config.yaml
router_score: "sigmoid"
tie_embeddings: "early"
grad_clip: 1.0
train_tokens: 463900000
steps: 7079
Below are experts of layer 4 (counted from 0) of a mixture-of-experts language model. Rows are named gate (a neuron's input weights, with its number), up (a neuron's input weights, with its number) and show model dimensions 0-159. Each number is 128 + 32 x the weight over its row's rms, rounded and kept within 0 to 255. Numbers have three digits each.
Before each expert's rows: "mostly gets" lists some tokens that are sent to it at least half of the time. This comes from a sample of Wikipedia text that the model never trained on.

# expert 6
mostly gets: " was", " are", " were", " not", " been", " as"
gate1:061093159202156111094102087089136162127138119156181114097172130114141140180187139137131144158112092060141184085096106086100121167103110113131059095055124094122121090100118139134179104159120098136165177131081151121187098089109108077130121108070132139147119108101034146102112167113135144097123111126132112107161106107130124111067107179158147100214110142137156122087157111116182113213154096086100092135123161125101098146142093121113085127196148130117104109110130129129104111092089117
up1:084147084143147096172088131106080143093158157170167180099154154072161090143120132135150119158118155160201173134147106164105133145134107151112132137125148106141137140099072125131130075140139101145137151136077122148122164140093122187121119102195058114117151139116122092133186126071091143124126120102138151063113103147156139161079096102086133108126105091147088090166097061169125111110156081206115196161125182138129126150061116100103155116125158181088094179108182066108170087153170165

# expert 12
mostly gets: "201", "202", " ", "198", "200", "199"
gate8:161116101149149116123150174172154085123071185117168115083158101134154106103108171138135150109169139105089136120096119131127168186135125116159189119162176125144157131138052039078117124105217135150122112144148172160132085154116117125099132109111095152131169091132159100109104126081167129164114116141167119130072067148108080053141054141049182090149134113091137108131091153085160116094115130123098160148120104092060134111116051106129088155134115102149175155140106095135119090175135122
up8:091153128153102103155105147083111102173161140167104131129085073170129067135127110187203133101121034168119163090093126101121134070128130131123125113156133095135083108124140118149141127154053162189149063120061110153125183106083133133174143112119075209094110180110140088116124131109106120112147124115169163098108186143154200098194121110103128174127147108116121112115132152127122113184113143117174128114105146094109120142075117183071144182126132142101081094082154118180127104114139084

# expert 5
mostly gets: " \"", " that", " this", " it", " all", " where"
gate9:148163114140136130072113197178109140086129115126137114094096127110103243119061135112158168098184067078115177163166122140150138131113155125114153105118085093147097161116152147116150158069073116156157049094123128141072132112129114101122146079115110171076127110124113188149091157100064155182108182102159138109120123100128134138111126159104185134062107122125150063146131152156138104140117142162075137156138109171191098185150107074091166135138136181120110125117080122165121150145114146
up9:163147152103154138083141153101100139110094109120129105135173094146060144105112144141091189098066174139141071217115165115138170066150165153147136155144130153163148172196127083132146109105100133114063178083145104104159191126139128147086152152122116078100093127177074150183173130087098120130106088150119161132148155102157136089092118105138093134129116129104095161115148112124057167095132154101187163131170166165119121115132085114105159093067124165179173117186111153129082134106122065

# expert 14
mostly gets: " on", " with", " for", " during", " after", " from"
gate1:128108135091142131138155189080161108123184130107086116133091119133125127132111143143169110164133101150138143137146117173172088150114169063101173149099147141073130138198160103148098103154067153144073090108178122118143091138102107153159170137151148154088127075082160148148109102119137201068088068072153037085113135150116156111130117081125183077177166115146147095120178135123080138141137142066113120136176102107071158079149152046111132107137176135106107132103159159139116094141097167
up1:143109108120091070125107147107120119139098125126135131145206061157132133086129155090067153155132084151114122083101181107135155115115116092160140166086118097088142130111090152145177145108187171133156061132106156157122122087167156116107175099150106163103134147151061126137144140144172180186155089193134140175119056097065139132143101147147128128047161144106138057146103105174127152169115125132134134135101135097132106174178175114097107139164077120117103114145175151179177223129115126

# expert 8
mostly gets: " a", " an", " s", " b", " l", " well"
gate0:169115152080169145123139108129111090139121151135173091130117101062093095046119118112122123147130198131148129077148130144140176132151123142116051091124090100097141071153125140147094184116120098082104117126139133132095133175111141101173107130081117156117134110086105111165150195166114122111144130086075124129107104109101180141117119157106127180157189107120127172122148106167148098187163156101136144124202131072194104093120151076067122157155056125020142120090103079158140101112143109
up0:138148191114119116079164140113127136176150109116113085144173072109123155140127085114119102107143160026082163115108129102126143090175186133121116113107147140165126120134095121087107104156072082126124146092079127128149113126138064063114121112102133128138137117132056159106102122107063132118143186166114096075122176169132171213094121112098149188110127147129099182187143152112138131081154157105130126130112092123153186092113152099113146186140079111137115144130129078172025106155107084

# expert 11
mostly gets: " |", "|", ";", ");", " —", ":"
gate9:132149161067172154133103119159143120154087095137094149129079056093108106082089132112122136125134104130180120149098132158162178145177151111144125177099087146101178096100191147150159123126147149137109168117152138106126145138116125136119185106152161174144105098170084126132119133115161090114154126150111105124087064152081136044190139184089145093192177096108128177124125079099101069100040100093143150148100170144174058101114172077152126121081118128144140088113145174168134108119172163
up9:158110138070161119134043135135095070144151123151146121147126144157125131071115075137140132096132159113188105158109123074105133123150092118162068149119099131167124147177171106120083121131157116209128151128170110078084108083130133115163053144072156141056146092149138112104097137107157168102108060141055139177202163122088133119119140130125128109111115137078119086168126167197109110132098148103144058141075112158172138102077143126137098148075121145115107102106167178124084091099133099